{
  "num_hidden_layers": 9,
  "balance_bias": false,
  "num_attention_heads": 2,
  "vocab_size": 15360,
  "positions": "rope",
  "qk_norm": false
}
Below are experts of layer 6 (counted from 0) of a mixture-of-experts language model. Rows are named router (the router's row for the expert) and show model dimensions 0-159. Each number is 500 + 50 x the weight over its row's rms, rounded and kept within 0 to 999. Numbers have three digits each.
After each expert's rows: "comes before" lists some tokens at least twice as common just after its tokens as in all text; "mostly gets" lists some tokens that are sent to it at least half of the time. This comes from a sample of Wikipedia text that the model never trained on. Tokens count by the router's weight.

# expert 93
router:538443500440519449536418554538456492511443587485558520517512432468502530484531445528565498480546552371448528527492455417453444596575566531490445475477572431484581541403578548502473562571481454516467437416619456442462456486432463492570550449425566396494569468601534496547490459428493526477537447557529489463494516461517529484473423548523524559562496473559529488453514422467594487550560542416468491628475514508574537540440451475450524525508499525467512529567494512554467542458590474
comes before: " ", " |", " W", " L", "loan", " /"
mostly gets: " Championships", "\":", " GK", " @", " DF", " –;"

# expert 251
router:538441490475515426606444524548486415546417540471507497557476498500464530520550430579574533468553485446442495579455460453446435575548534561509419453492499448487550523486537510473465502491460452563505497443581437421456460545445497490528531444414528467591547450579569513533482397505395490477520527533500543416448501437492592496482451512545572533519499526550604494455522395497579515563568546390438516587490479542523524544460470432449517542534574555498549510560450527521402538494558406
comes before: " He", "==", " In", " he", " a", " She"
mostly gets: "who", "She", " He", ")===\n"

# expert 192
router:526477548495554444538447507517422506488446490414523542519501461446471530563549472517553543497551523516389500550445454536439467474575535505451470500460586458411491493461545582495472537473515421551461466485546408434485531489521472367530505443432578491535553440581570501578552426467482536453523568572478532445496534430496511531443436578536525508611450571514602473466592490503527550565495486463467464534435419443532647514447471443475560546480593464491531569566500556486470456415510516
comes before: ",", ".", "'s", ".\n\n", " was", " is"
mostly gets: " John", " Richard", " him", " himself", " Charles", " Robert"

# expert 188
router:542447617513492446476437506582506441504476602457569484498472462399472516508527441575525554442576486537431524530418444457459480537482493553450457496495530524408489584440523558447463497463440471452497479490522501498462452549494501526592514427503556442483557461515517512491564499410443561510549530541464536397415506424393508547504456459504566641610517541532517548424551522472558550532536515499440556510446450522536536490448389496446539564541543545531528524602467538598480585502557503
comes before: " the", "ing", "ed", " to", "ments", "ment"
mostly gets: " prevent", " provide", "Ind", " aff", " allow", " meet"

# expert 144
router:577419555530510445541437561531441490576488586449460485538448459518485507528582454584575501474510484481443530499446442411427500552560493576504431442498543412433523563421558559490417510486420494486415490523531469455435458469472467437514515513432527558488540464579587504502480381377505581437550462549497525493510482421519501429482485544585578511593460514600525468413512425530548523560541516497487493552431489476547526526501442476492513511528521531467525543528481536607467570420585447
comes before: " ", " |", " of", ",", ":", " |\n"
mostly gets: " season", " Date", " night", " day", " week", " month"

# expert 152
router:584469504455530454535419568582479461560478505506531532495514435512421588541593475502543508502554511443440483558499470531448488525543489534490437439435532461492589526479621528484455544483435440469437453517529475461489450488407499472566578441485545434494485513500544526537519493451463545420587567584453529432484538480423576525399461604543517546556452514544557501498553434512546552556532480463504531561466474529567615562435426419483509570508561517471516526608398499566411512462564535
comes before: ",", ")", " of", " (", " in", "\n"
mostly gets: " Highway", " west", " River", " Avenue", " Street", " north"

# expert 151
router:567436548496526472522479506519432474567483549456456489521499507456472542458524459530557495486515508499427490519414459462418424515534521580437486444444534486450567515437526590458448539486439500466492486484563473469526515436465449481561554493481545470550548431600589460538540464441502495470569619621569509504555539423409485482463431586596491530532480568503517436490530452445534584594507542489412458541436471478572510552402431422446522487454551536448494506555489540587527614443531412
comes before: " ", ".", " |\n", " of", "%", " ("
mostly gets: "Disc", "Track", " Disc", " rest", "Review", " Title"

# expert 233
router:556434568466506462540498557541440474515422536459508468582470454444482519572518485562578594530597527409432483504496474403467455536540555516486458435469517428449522567575561514504408548438446453528454443499605502468447448500466481458538509499481519489496544483534525517570547435409475511519616511592536522419519465405446551481453480561564534533556422579518553488487519402492602523537564487411511472559460423512594560603451454466418511572468533529501535520516486529543472505467506442
comes before: " ", " \"", " were", " |", " .", "|"
mostly gets: " police", " residents", " soldiers", " officers", " men", " people"

# expert 16
router:500484517477519491560449517555493496525434568473517510478518455489452538550554482615530531456489552467452494509480499429458471512628529537422471456449574419406561518472560564503493569508480433534490482483485434428475500525474493444496562449440582405456613476571535478496519469391486571494543517624529567494502548447459536451527371535591534590576461548506536508459585474532543564488512465437476442569425471559522560583465404507471522557468533549501526530549425483498391517430503511
comes before: ":", " of", "\n", " is", " JPL", " ·"
mostly gets: " JPL", " Coordinates", " Clade", " MPC", " Genus", " Synonyms"

# expert 66
router:476482523420588480533408526575463435541453566479540472520417474465451517541549467521523553469507525436469466577468406457504482513518528549493481473474568479445513522457587540417419524473479467454395449460562467433460464496462485446636548470488567492561556433564560460569494447423504541465573530543490535413532522422481586537419441525599554516542425498517592524486544447441581526584530532430448438574480501520552567557414471437421571548481505530510513524532463546526479527450536519
comes before: "\"", " (", " and", "\",", " of", "'"
mostly gets: "!", ")\"", " You", " Love", " Girl", " Live"

# expert 242
router:530475477492541501497483538555444464540432533465532552597452487500447564532517403591548574501544525467485476594472417443406432525543482483497431427485516455487580516502568475440479543499489462499470510537565504469465442455420457448533522392474532435551538481523497500485521476470423552421563597626519552478504480380422508523426437517513543524542473503537532513464525436493504514531600524458473450513478505500528582536442372441461517527581538557494595499549413543589409548413550485
comes before: "\n", ",", " |", " States", "\n\n", ".\n"
mostly gets: "°E", ".S", " Kitt", " Hels", " Carolina", " States"

# expert 92
router:537450493492496418516507515521422489555447548490534498501473500447467521593565470546585545541511526451447454555493441473479432571576507550474396433442503446388550502420584483455481536478448436491501463477519491409462499518512500501576502441470537460539506450517542446519517437431427535425549510596479571455474539487454548457440473537608537588548458491590548521489512441501546488545555539486480515590426466495551593490428482474438517505486571488467521565502376536568406612427589451
comes before: "-", "|", "==", ":", "===", " The"
mostly gets: "History", " Coordinates", " Arthropoda", " Insecta", "Area", " ±%"

# expert 221
router:506442521469576483518478556542451494538482505487549592549486483486414545534560453599609574450521510447448507523467507457452475495617590546430475510445521416474538554499522541495420538484480391534469456512549480439510457469446481511516519414458530465514533402571540468496527467448430549456589493577481631484423504459412545508484490519586540547523448491509532522484561449495524531553603526517471461545398470519536601569478421459466544544576546522506524529588445591583420505508499461
comes before: "–", " |", "\n", ")\n", ".", "-"
mostly gets: " MPC", " Binomial", "978", "iform", "5", "7"

# expert 80
router:480433505453522435545394517570447435529448567477485496615480508426436539577508440625571538426530519446437499520432455412480494511499539519472488469491469453484570588478587460478450567483526488485442433486594486436483457558476487414563601443455543425532565466525513513528524459468461527468548584591494528446475469478517580517470422566475601518489464498529507517503571403476533555475539492477488483539396527523562540562457436443436532519458504500467571568538466542513394479461516413
comes before: " ", " \"", " Total", " No", " Title", " Turnout"
mostly gets: "|", " His", "His", "″N", "i's", "on's"

# expert 219
router:602424571487534485544436535533436429567439574428500427506504504431425519540554522561572575504524566415449450525464503461457455600551534491470423480464569479446514540482539503504419526499432485478459521486515465482428515526444456486530601441463539509545584517547572539516477452432494537383528467483478534421463506443431556417446500539561533517518470537526517493399522500469595562498516488503436495496446335536512565533436449456492515543502534527440582621512524508556450552448531483
comes before: " of", "ing", " in", "ed", " from", " for"
mostly gets: " vote", " Turnout", " cost", " average", " increase", " total"

# expert 125
router:525422570481538462511466561606437449479470530397534464497468444423403584539512468582619516482541514482446496530500460478505479554509560543424412459445537445497483622505540556478472583529438491521439485443565490454441479491522384440537547438477556509511585484544526482588552484419478558499544505542468526449485462449439517529438377512609538471509467563515570516460495455499541584509536544474456423545448476493537535564460464442483517541503501500432540597580461568553492528479524421
comes before: " ", " the", " be", " a", " $", " make"
mostly gets: " or", " Density", " €", " receive", " paid", "/sq"

# expert 203
router:548426589487584447456442518519409490557472521505498531536473460486470582557542397527507526500549496527470454542477437459460439519532498491534454454461577435450607547500547551420457542497471459504399434463523432468451489474430475457569537392471536466510506494555558502526557506448481544435544526594543479444455480464421485505436498591545536524551477520521547496470481444466573518517594527456435534567459444558573581562439433479487550592569534554494599532511415589520386544452548495
comes before: ",", " County", "shire", "\n", " Carolina", " United"
mostly gets: " North", "shire", "chester", " South", "bury", "burg"

# expert 77
router:503460532516541371491445648617431473544449551458515538541533487482472528525582446541540526486525557451429455552453450463487451514565476496514473478482529427454525528490534517480386543493417488487450446462541428493477468510445491452532550447473520440523559436582492481496514411493484564398606528590506528492496494402465505529387456533530524489588444516512569492483549449458495510568556532474469497526515479541543598518381444456479508526461508563520522583634488531569440574448545511
comes before: ",", ".", " in", ".\n\n", " on", " and"
mostly gets: " died", " located", " ago", " arrived", " occurred", "°E"

# expert 205
router:518423499485513418531472576596469454545489516476502477543466439406516516575506434484582505475576476452474530508476416438487527575568540588492481431381516436427555538526546537506433523484483421481452520508535505414454500514470464415506560479456537496563509435520514505510568457489440591474540516524546560447518480457481461458481486547490533502544474573558564509453541482488562597587533528462407490550396511519541548491475441478469522598557584572516541530597404610604429556489510449
comes before: " the", " ", " a", " he", " his", " it"
mostly gets: " until", " before", "On", " than", " since", " After"

# expert 135
router:504412526488522414533485521606434447537455515413562496550470484422451518540529429556557520444593532478461509537439440493453421593488577525479436456420522404436538562507594509511472567423478477509473498489540490365419427569431483438549524456434518448530525422502611485545542461445447515481532498578501523444436518415471501503486400533508537469539469518526554524463540484482552558496575572473388453559442494532563528563485477450425480529549493495480522561540494552544456516488538421
comes before: " the", " a", " \"", " an", " The", " John"
mostly gets: " including", " include", " like", " called", " includes", " alongside"

# expert 71
router:560418500511509427549439559567443401518464584457513537500509472491482567532497424574557542443533551524459541513463422478447461587539538529416467461470508413519539555417549543449530569481473459544471493458556480446489445565420463437557582446465542436507524471523497504543542452478446521483539497540464562472440536497457579474508446542549606525495498524526508501486539442453570542578579504433453419595396497491572560561463459483397481543524574508411551561538486586515395526460537429
comes before: " ", " -", " B", " Born", " •", " The"
mostly gets: "   ", "|", "-"

# expert 241
router:581445511409572466568486534552470436528510554459535471536426492419437531538568451547584546442523553465451458570489445511486471536524534548464512485396525403481483609441559557475482548506439459488458470423560388457467456459527522461586514410444581451552605464544449516547487511428458474481541484514449530444475478456497550415460414549558493499537451560495601529471531452450560556508570534467467440618465459544505512578463477463431557503450515483508540573546455510585448527472503458
comes before: " the", " |", " (", " \"", " and", " |\n"
mostly gets: "\",", "\"", ")\"", ",\"", "\")", "”"

# expert 117
router:519455538470543439590449545505462486520462555496544474533508427455474531540597440537533549500525570433404523546481453451470453510543508478492451469460554428449581523491564537491438518485465450486453479502528444438455444516458454458530547498461566466487530464507560536487520441414491487432593515585546523472482548465466536488446458599596523526586409541586555532452545423491617523534529497437480480502436387497531597530375469444435529565494598532499556500581427531573412544451541485
comes before: " was", " of", " is", ",", " were", "'s"
mostly gets: " organization", " communities", " organizations", " residents", " company", " Society"

# expert 231
router:593420558467505441504444558554456474581474517499514500527461458498407562555511498512616579455513414450389465549393485416481502512514516521490464497487548444459521515487579552490438550526494500440423484501560466497418497464460405468480534462421568531520543466530496499526493434432459558460595553555467568454554497428454540481421452509594587525541407539569550546451546449512532520520522519465460509528501507545526544553409441431504536513481566520517538638588450497575458511411548484
comes before: " ", "^{", " later", " (", ")\n", ")"
mostly gets: " km", " November", " December", " April", " October", " mi"

# expert 73
router:526436511499569433513530583605439486540545535491579519512509423420426569511587451570587578508583510510462507532458473542483534585539506566428470492398581431455492556469572575477463548439464447523465483422562453436518447475475447425516524408464563445507588473545496478481542495413474532411571498520544555471460446462463605528476476549537530539561472519500570528499586497513550527513560508428442474533409469517508578537510434454480505491476568487504538502585456566546477582488514408
comes before: " be", " the", " |", " have", " |\n", " a"
mostly gets: " to", " may", " might", " www", " should", " would"

# expert 166
router:562442547418507475536501543495423462523518552527521507584532510506478506590522461592540516466522498450453493550446430491447477523552493563499441409472546421406503606448539509475498536507465457547460475506586420535468483507435476438556540417441552483579521424536518491518479448449470553459560498532449564492492456446464525468461425520566574598531445465547547553530457456497532601539606503439433475614472486523528568605471434462515581457492564554514564579510476496560418584426566497
comes before: "The", "==", "|", "===", "=", "-"
mostly gets: ".\n\n", " |\n\n", "==\n", "===\n", " =\n\n", "==\n\n"

# expert 214
router:508415521465584492539442522484444471564477602452542544477481473523478541523583453523535528524564547377441504585467443428486467523548570544504489490449584420468577546430600508408478546491465449520516465470561489452497486493483506392521583476500560452505539481599516502523492469455424539429548462564533531455505490458493534475427413531583499531588448510493563484438544414447578472520504509483490488554423411469558571545493463448446595534539545567510597517549481529559410529443575470
comes before: " |", " (", " Cup", ")", " Championship", "\n"
mostly gets: " Championship", " Cup", " Rangers", " League", " Giants", " Championships"

# expert 118
router:553459511553509402506501630608456429556473595480513547540491453458466522507578426540584506491515512354451456567444480475456459510544587518457427473442526491466543542482534523441447553478441518508458460458537486464445456530443500432535523455475533464514565436504500466472588452460509587381549500511487531473434488458447571433435429532626503537562391527523493529473539476423494553576575543487425471505520517513530532516486444454484516539479511547509522607583515520583455563450541520
comes before: " in", " to", " by", " on", " as", " for"
mostly gets: " low", " built", " known", " changed", " closed", " used"

# expert 235
router:480441512515512478499449543546420476516463519488502498511461436461454524511520433497602515541538528475466535519489472452467458555567536542544434525509542424485548534521546601437473518476427449467447460502536437480429481517425451452556522451439557496596599499551517524505547463477384593473493521580499515500458527438505539467423454525568577505598459574489522603487510382535499573463600483475481490648413467577503500551402422513443558581586564567477528509544483531514506489448580468
comes before: "000", " ", " and", " e", " including", " more"
mostly gets: " or", " and", "IR", " ·"

# expert 102
router:594466540504524454499484574566369455549463531477575481591483502447451576553547444595575556523586461485445469563462464525454416504536540516498403492484533428516530545486556540434508537506425452492475446529558463411448431459475426467528532447473572468547538462537485480505536384468484524412514534538532543476496436438447583535488524547573534526547393547556562530458574441461562470505585567529458438497425463478509527552445446445461487560550556460502589527571479569518497518466564486
comes before: " |", "0", "9", "8", "5", "7"
mostly gets: "000", " million", " many", "300", "600", "500"

# expert 238
router:472476542504496409517404574606429496509459519462516526597396504490495520561509435518531514496562579489449475504499491444483475463555497471454440451389606454436503472478547527566466504476493423446479495524530401427448517449491428462556541462379554476549578410599565527556485446499504538468613563556525501444487514388498512499433417537508500524582437553513593490473513452466563538528554519439388503558485456486495581480462448451457527521473587491457531537524504528539495554434535491
comes before: ",", ".", " of", ".\n\n", "-", " was"
mostly gets: " there", " households", " itself", " themselves", " them", "apo"

# expert 146
router:510482502507526437569435571532450466537446562447504530573507493413466590540584448629600530460539506448453497525452446465484481570580558507467418461486512499468539521453546522471474493531455441555463459439506475476445443459474495477525538440463542485555540425548533492536573416475474531448566507578469563499470527473467549508482507494582570507541434498558567492484522394439609505569550476441468451555431506511499564518454473437436530561485629557493543531573508528565381600477521401
comes before: " The", " In", " He", "==", " was", " It"
mostly gets: ".\"\n\n", "\".", "\".\n\n", ".\n\n", ".\"", ").\n\n"

# expert 180
router:523435489472491457544496525577454471539448495511533493562460498404446581567539424536607539465513542466470464503475434500476441620566550534499416444425485443464543541465541522485440556544496414521433485543572397406471433510487431470571527457432545501533539504548546513483486428409456585466569469518474499460522468423487490472487443582541624486565471559549581554528499448503532568546571542501424457586437468541509505587520466489467520525533556566496541561521450574590484573467537508
comes before: " a", " well", " ", " the", "|", " The"
mostly gets: " As", "As", " as", "/sq", " Although", "})\n"

# expert 172
router:516499529531503431571449541531462485548437595503479486528492490437453516576527407550595565509520462390452524566472463457495439548535475566419501468492526431459594511448538495430464503475461410478448460472565516486450472534473457483523496481417557502470535483533590503518558410384507597446589505588515572459520449470441526511462479549589504535559405571543549485468505433506558479595557515439467475542421459524580547592429438469498537554451581572497574527502470485513442564455530501
comes before: "==\n", " ==\n", " were", " are", " of", "==\n\n"
mostly gets: "History", " Species", " There", " However", " Synonyms", " Animalia"

# expert 177
router:502388502483580462553512530551455452518457554486560489516505495414385586503514468598583485452560495502502476538528484474525459582556585498486447476400537427468510595455597579475479549550428488513479487502595477474472502470478424489584600449459580467493557479531501453575568496428418583482571502541512520451489510426488500413452424588484538531597450538556502564500565453446518472507523489509443510567444478542476538574483437480454548561480577512529541624507443526514453534457501471
comes before: " ", " the", " a", " $", " •", " population"
mostly gets: " Arthropoda", "″N", " containing", " contains", " Average", " across"

# expert 94
router:512442489533498402567511558585472412579468511523534467545481522460455511536607440572591516420545508475444528583430420440506486593547491567489483464434532475470574537454581541443415497476434443550467424442541473458447449511474474459566492452392563455529521494505527440499500420489473538490592532507477547485510461435465540481459453523544529534514482516569566562469519453505532561551561525462411430536393463583530531555472443443456529527467544569466544533563460536620459564491555441
comes before: " that", " the", " he", " The", " it", " they"
mostly gets: " when", " because", " However", " although", " however", " if"

# expert 76
router:539452471463547497514462544530397476514468613472535522560457442423471528529540443574547516520585564436478411511460452473433552487557525580427481489505522458430537549532529572427490563535504453524452514511494461496469387488488501456564527469465547485507516464597578509511559437433461540453553483650514547342499515447426499480459493572591554575489498513512591526485541426508544555573574552473474469553465462479541560532480394458459573549554508531447512474527423510529451517428519487
comes before: "-", "|", "==\n", "|---|---|---|---|\n", "\n", "="
mostly gets: "==", " Apps", " Clade", " Animalia", " Votes", " Goals"

# expert 181
router:534443512436571436521488559613430502529493546502516529479498494502432538539604408541494554509538551514426473536460502507473407520594483513517470481484462474490488581462579571456492561514467385528386504519558477468477484551427454484546565448481591417479499447568606467501519444398496537483554538520478515449424584471445532490429462608581544506579494526526562472460574470475511563597505481461448520589457423509567588499428469439473532508474492469503524523535418525567430547509554505
comes before: ",", " of", "\n", " (", " in", "-"
mostly gets: " Act", " Arch", " Council", " District", " Battalion", " Squadron"

# expert 42
router:509507556538563472517416536580495490530527572471471478511455505427403606519519458551538596471511457506478404576424440432493426502558489559473402457445510470420563526421520501469451501490460352416438532496554516485501457497510525445627525476476550435566482480543563451527575435452481470434566549570443535471496498460458470466463415528531536572575430558531502493504546541453563553528500491485443516550455449503487519505425450424412507559492575606465560536554458515495507549461550510
comes before: " of", ",", ".", " and", "′", " The"
mostly gets: " ass", " lot", " drums", " range", "Description", "itude"

# expert 174
router:506402517473576423545518561475478486543477529441527496549488486458437526579490402579549495456622491536472486528468462517449452581494571550504460455382537444480465587451556512547426577450481474529527484472577418423488479465495492422587530437434516458548502454521515503542535462407422521454594517526537574418478549465457572424507413553528529498551484557490565505486588474483527499525553560434457521571441433540506519535481440463412541550450583531487538529543405527525416563492523453
comes before: " the", " ", " a", " his", " an", ":\n\n"
mostly gets: "born", " born", " Julian", "John", "Born", "from"

# expert 84
router:549477549546575488514447526565387416558453565406518505512473445470485549545529466536504532506532581478369467518487462540421455505583545544492503442506523435467515539395521494427454475437485451476450472432516472450514508519514518479582545443454541450532513496530519437515515472368475518370555529514471532440468531455438494496469482568597574566545425548549498480449571523452543519550544549487453488559421425576555545548356470428425516550495516558504598505535428503529483515522508551
comes before: " of", ",", " and", "ed", " to", "ing"
mostly gets: "ship", " heart", " health", "ization", "ness", "ovation"

# expert 244
router:498402559504591455530447533519431396564481617490540508522427421447439576581592471628559504487549485436475484530488466492454474549557521556460425475488524430449558505444555527501461586556450427479508491457502439429483507469459500487605533403477538459498520477525484431488562512388474518441533491581506586514501507508460552429527360567559500528514463552518473470468509461433484483502524568471526457561467478489562585525455445535488507497537536575463545592561418557517473538439497487
comes before: " |", ".", ":", "°", "–", " |\n"
mostly gets: " racing", " growing", " hot", " Average", "rought", " outdoor"

# expert 120
router:494474551507529411577422565586442429524456624497543506489471428402432550546534471602564524476536600388418462522456437476441483546540514539487498525491530463474560515479556465464448522482463441529445460458526430438444480531470511469597533418482586457497534517550501496496577424413457592388548508573520551450465517457466527475486449559585497516534429503601515503437540507437530505567532491452499484543419463528521551557422467487458502579464539557480550580482438500564490520463484470
comes before: " of", " and", ",", "==\n", " in", " to"
mostly gets: " development", " construction", " activities", " culture", " design", " effects"

# expert 78
router:523441546500571419553412504551481480499480529431514485562496488446479548498578470517518509542545524427390466540485473493487440488584546516462417470428547433441554509498551553497417528444487391533496478440500413479482503519505410460542548476484569489567586471550561542522481402468478549427525561581524514492521552528464509441439480590539481565588479528524531532447585472496523578506481521472475420590437386447602612513402446389463562523522525508486581512549496538516468497444541501
comes before: " was", " of", "'s", ",", " is", " as"
mostly gets: " them", " him", " it", " itself", " latter", " himself"

# expert 35
router:498412522447583433522505494520465482591429528466534583545454464469500530519505388549538519462507538466469500573453419424458467485545499522461468451448561430469559522487551499472422593473479492515511419515557484467462491446482396405515554410498528447557513428578479483500538527427498567418570561604510489478473517390434513504474404530556514529555478527537565481464538421451529539530560553465477445544444461560536607539438421494434525519553515595494567525554446550594436532458528489
comes before: ",", "\n", " States", " and", "\n\n", ".\n\n"
mostly gets: " British", " States", " French", " English", " France", " German"

# expert 179
router:508415591504526397533472546529464516575425585435514516474442478474449529508510421558552468432540477463466471530401424489472487625591468565525457427435497492488480577471548534467460602489470511550468503438635448430477516503462456448555535474425514489502592392479557476586529449453514558417543477554460539490474515450463523455494447501556595546586488496514552515462520437520554539511488494481501488611492486501549529521475449431496552513512586496512521602520450576521473588477597508
comes before: " ", ":", " by", " January", " December", " October"
mostly gets: " Preceded", " Born", "born", " January", " Released", " born"

# expert 253
router:548470534515521461588448485519487511585444533517509516526451448476420550533606397533521547491510544453466476544440490497452410490552555542498435459441554405441530555465515534475445528482407457492454501516543402452470425500482490477544518457478547482518522438544536510507485446397467540426547520513548522410456579429445588451454463567599517537603465542542525522484520424498506616541513520489476524545448405510559558591412436497442505555489549602496499517550409505583414549443512484
comes before: " in", " of", ",", "\n\n", ".", " that"
mostly gets: " beetle", " plant", " institution", " park", " union", " church"

# expert 65
router:561492506443567447536451553577454466547487536477563547518427416430445526564561432552578534502487544434458523579472471498426465524550532545479397435467532395463531519498568556456468503467414450485516447496549411433403422444451416473512557472472559390525508434499514504541527461424467555481507549573554551493467494470471576463524491537539566505515456520525572573465569507490537506543587546481527503594457473525518582524444427403441488510497534542476570513563477533538410461426590536
comes before: "1", "200", "201", "2", "0", "3"
mostly gets: "ο", "α", "а", "ι", "ρ", "τ"

# expert 158
router:539449492422511414534480525530416505530464508457571497540481516474442532537550438576552543494544499474466473547491407437474449576556512567481434488462520444410518521442585512481477548501459447552457430494592458427471509441406502508593503422450563457550506435598519475509507461445453502435594513614491580461431505489475548492447511515537560582533482460562535495473532388459535482528555536463449499551409474478531583470479491489460499520512560538477524579536404575590403570427546435
comes before: "==", "-", "The", "===", "In", " The"
mostly gets: ".\n\n", "\".\n\n", ").\n\n", " ===\n", ".\"\n\n", "===\n"

# expert 79
router:594481537501565427506494553518391431536480539450500518547485493485455516533524458576568587510531498439388466507488474461473475570551523533481458515469569475468537588487574523500443552506443469514459422472556465443493480472400547460535529430475499479582517436511477573524507465478454536464600580620459525499464472377422525478488508520586558516579400492570524479475488453416551525519581525434439508509444449528550579523420447397482512582507527557522519581559492504575476497409570488
comes before: ",", " |", ".", "–", ")", ".\n\n"
mostly gets: ")},", "^{(", "-round", " century", " pm", ".m"

# expert 234
router:502426529501516428556463536547441397575433549471528499552457486442455512559525411556592525469562537440445513618479462418474463554527462561484467453463522435515560544524527522459413507468433466522447495500535512401486514520454463455590529452389522483509558432504548473501552411442446579474588528516484612469532476424487546466461505591522516524556457531559532505433543484492534530535525561438431487552412468507539565505412476474502521597493530606497552514563480579579435556450533472
comes before: ",", " the", " he", " it", " she", " they"
mostly gets: " However", " During", " where", " When", " According", " After"

# expert 108
router:539462574481564474532467518538477455534506532492504565566487475462449557546526433591535557482533536412468511561469476474439434539608548567472404456406577436444482565480529480455487513496474430515487492442576457397485458518436465455559541466452538462561532426563537506520516474366437561444550511577481544425410567465474562470511443497553559537558479542559588462444518396536555552540547564484444502576493455561545531512433423456452544483521591534489571521511438539525453529475531449
comes before: ")", ")\n", "),", "–", ")\n\n", "):"
mostly gets: "Gls", "DST", "died", "second", "featuring", "incumbent"

# expert 150
router:519451502420550412589473539516395450567467585500513508529485440435413551519587444515504534473509555463457451585463444468460468564531528549426481498499549478455570532501614556409438545512457461534481422442573477432479490508492498439537553479490562423556516470550521487515539448429485488438570521550521545477476528463484518495457486564527522539526439534558559497450532429485614509505546524474496445593474392506558591521456427452450527565521525511510588560614444613516418530465535461
comes before: " |", ",", " (", "\n", " –", "'s"
mostly gets: " Johnson", "ović", " Jones", "ić", " Smith", "sson"

# expert 185
router:508438463421514431501389555575475516506467509521560500582449470448433487545565432511557530449540555439419536498463448496464517595547506566423469456414524507496554604414547554431455571489448450546489449493493526443493522517502457425547508468413554509548529461541532412481546433474528556514553539573523549431453476472478511432471507494541550560539479500511572544483503448486589559567571483440394527591414475557575552520493452458445567468512600523498531520588475505606463520433502449
comes before: "-", "|", "==", "===", "The", "In"
mostly gets: " but", " ==\n\n", " However", ").\n\n", ".\"\n\n", ".\n\n"

# expert 86
router:534434522498552437499501559574395412573479509439528529572448514462468537523603434597590532518548465438427487547491442490480443570554538555476429512475537432439509565434551536498505576517473445483521476496573458427472426468502474457586598433497548424532551439524520463533561412460438542400546496590494568495473494471413525496512459522537555578486436557526519521460521444478512524555585550506411460499428484522532559545458440438464517533520566482493560532572477569529442466427573477
comes before: ".", "–", ",", " |", "th", "%"
mostly gets: "161", "113", "150", "300", "110", "120"